config.yaml
n_layer: 12
experts_per_token: 1
d_expert: 128
d_shared_expert: 0
normalize_top_k: false
head_dim: 32
vocab_size: 10383
norm_place: "peri"
tie_embeddings: true
init_std_down: 0.0057
optimizer: "adam_variant"
schedule: "wsd"
batch_tokens: 32768
steps: 6681
Below are experts of layer 7 (counted from 0) of a mixture-of-experts language model. Rows are named router (the router's row for the expert) and show model dimensions 0-127. Each number is 500 + 40 x the weight over its row's rms, rounded and kept within 0 to 999. Numbers have three digits each.
After each expert's rows: a language model's description of what the expert responds to. This comes from a sample of Wikipedia text that the model never trained on.

# expert 14
router:446520562433505548527519520495477541594500500448527507468476520498538539474487521513515518432440502535556492466491450535503506553533535500491534543502496544558534601495564439508486518476638443487485443473526486487522498552533486567515521544428522514494501540465460481485523528523600531527472542560503502518517416495500412534547555467517545486450409549456538495517468533542498489489504
What it handles: Determiners before nouns. Articles and possessives like the, a, his, her, their opening a noun phrase, often at sentence or cell start.

# expert 15
router:482435519535522546562583488534510488550442476435601551507426500506502423488458477493478494500508570526506440511539456522478459509549558427492514561445530542529564409442521502542453510465548426452464426473521508453448455508522504496430505514468479432508496476519454473494516457557533484498511446565469530447519462494533524463485544416534519516476473463462534486542544469507501537502484
What it handles: Initial C/S/A headings. Heading starts like ==C, ==S, ===A, quoted "C or "S, lowercase c, plus dashes and hyphens in score or date ranges like 11–13–2.

# expert 5
router:475434511523506564532451463496468506516406477438457507473431580557495433491463526502525516533473479502550516492504463395415493551511481513501514512508485560495391557528518567494459550511475487512461476467538473424540568481518532460499529494478475496435551492499472470542496491521511439498528521465494543412453484484505453492461504482505550471535513589449533561489505565518527602478503
What it handles: Mid-word fragments. Middle pieces inside longer words and names, such as je in objections, ra in Iraq, surg in surgery, plus Clade: in taxonomy lists.

# expert 1
router:454459516570570466484586511497579534523446547459543463503442445513521535465483536472491488495496493486519506469459462514477465526524546518472504478548568507478506526481571520479498574422385454519458478500574494569548460539534521511509536499487467427556511426509513491515545488520513543445526492606472555489463457500459491462453499434557563516466502546409518545495519499522516523540476
What it handles: Line breaks, list dashes. Line breaks and list-item dashes in infoboxes, tables and after section headings, plus pronouns and connectives like who, thus, eventually.

# expert 13
router:483530483485498551536559520503518573533502458419423531495470485455470420508430535510518457501504518533509501453462534528450507491579527580474508563470530537541573489527510521547480540524451491496437459493491493412519452463483514592453472512465415477514520457493486515497488490564530499478445543526504506452449464494467490557469557561539501526475471596432538542538505475555464547583521
What it handles: Prepositions and prefixes. Prepositions like by, over, under, during, and word-initial prefixes like inter, under, pre, dis, often after a, the.

# expert 10
router:506480540449482497477518543520525566512501547445464564468582522531543519486462517485564512480513563574538530523502462470507572485517513478507482511464523517512455545510467493497479471468442547393527472460457511455553546476559574524553474511479417521497532501511514497479525510518537564437440496568496514550549448482528455542537548553498458530516423521540516437489435532479457633504480
What it handles: Mid-word fragments. Short pieces inside words after an opening letter, such as B-ig, N-um, Al-ask-a, plus the and New.

# expert 0
router:451512536569568500441526522432463438571496486485481564454447526491508493473504512521475516456452474498504465520560441601507512517508569501457538599500480523577564504427502463535455520504600511501456482501502542498451441525508519429477542482467507499416554457525473508503512553551532493586504471514530556484502403512516511478467519461542602473487507462519515513535498518462522509531488
What it handles: Mixed content words. No clear shared feature; mixes words like the, him, his, released, and name fragments in tables and prose, such as Venue, Josh, Sharon.

# expert 6
router:480500483540519572469620499492533492492538464418584490496460520483516483527520480479422530448446463524545530480430467519518464484465493529441498508513533506492524444597544497415447589497452465505489484498541495485480512534519575525544476491455530556489475403505497493509498519509535464520572585490544555477434499553467479492459538456556539478505508538543555446566468545532506463500481
What it handles: Separators and punctuation. Table pipes, commas, semicolons and colons between list items, place names and table cells, plus verbs like took, received, including.

# expert 4
router:417542497602478483465454500457450502527459545468463554535489517495487521449448486556446496503471473488519438516539487519471534484549525500511480440401491545468530508431525557498502460459450490513486517561573515469514542463448578424514503537498521469468455502480498467509499476599524447529574422437462521486543470450501543491446510477494543487501462553440543520437508472473579450526524
What it handles: Word-final suffixes. Suffix pieces that end a word, such as -ing, -ation, -ed, -closed, -ael, in prose and in table cells like Undisclosed.

# expert 2
router:444513503516552485462544520478541443544446529422543555468513573471499442474438453452520512451541505455512533453562449514436504557524512503448536511468486547442548508555508488475474600468413482501478490478498504525543419498534506435461567528496464497494434433453489468497495510578508479472518509551555513513473445423462464461479517458592566483521466564472527472488529522524495537526501
What it handles: Auxiliary verbs, word starts. Auxiliaries and linking verbs like was, is, has, became after a subject, plus opening pieces of words or names, as in ann(ouncer), virt(ually).

# expert 3
router:561472519483558456572490460558578509581495508473468485508492481459533538572469543556501533553437503503504525522477486448441442481569586522503589464507566533506438552541504450520453545490511440499463466500472577546539469537547472415530473491480451529556515527497418493510510479537559537528503480541486515525409482494481471481484519448530512515483539523470594478482553485504486516553525
What it handles: Capitalized name openings. First letter or piece of a capitalized name or word in tables, lists and titles, such as F in Fusion, G in Gainesville, Sud.

# expert 7
router:383461484498551479480510565532508499567515522453578494547496451528511478529469497478525510474458515578449562541417429518455533467521538434499497452501557566551441533454554525461429480404534479526475431488538474480477555494487475485558514553492496528534521432460524491493494490554509555533454500541468537562537497499468491502497542442525472465507444555527581473551502504448457497507501
What it handles: Table cell pipes. Pipe separators between table cells, list dashes and heading marks, plus year starts like 191, 196 and endings like ent in Bonaventure.

# expert 11
router:454572523520490473486475456460480421545458543433506594504501528503469470472458506531516483473471556426552469515577508540486496503522534473528477519459466522524578513423497551488487551541453515516423550467535560474518485504482498416482552518470435501444504436452502409515481466605542438537552515521464464433515452447494495546502528491531480466505427466498530517473521529440507549505529
What it handles: Head nouns, plural endings. Common head nouns like village, team, church, wife, party, plus plural or word-ending pieces like ts, ers, before of or was.

# expert 8
router:515479521505580509556498508551511460560459496449572552462516530520545540515452539457521517515483474508525531540476499478485471492557611574479547546458556491510401548489489508473478546466427453520485488504496526493493459513589467396526538484486526496490543548476505511509518568530547532558519458536550547513472513415475544510467560485533521526475507516485592490497546575428483458563504
What it handles: Prepositions, line starts. Prepositions like of, in, from, line breaks, and first capital letters or pieces of names and codes, often inside tables.

# expert 12
router:399530543536554584453464470512563473498433505469452505507508449487482447527422481451526530533514462460509470510481458519522502490572566596489562462508531549545541560478519492532461547515488470529483440554471444490481429477487516452532501521504512499477554560471537517492468552543549526555505524526500535465480498470448467494414534513569555544510470566479586475442559511467510499490559
What it handles: Conjunctions and joiners. Linking words like and, to, as, that, which and the ampersand, plus numbers late in score and vote tables.

# expert 9
router:473483542599498465566518445495533465545438510463576480545473504489577548518509505470470549515469459469522542482464467492462527554418516506525474564531538560502443495489527449438462525488395436544469500477558519535441543504544433460562514465485455539500506525497471472511512457578528555562520546608449491454474501485512473499529522494543462482516515525532530513503586526467522444492527
What it handles: Word-final punctuation. Word endings fused with a period or comma that close a phrase or sentence, such as Angeles, Tunis, Faso., ed., plus quote marks.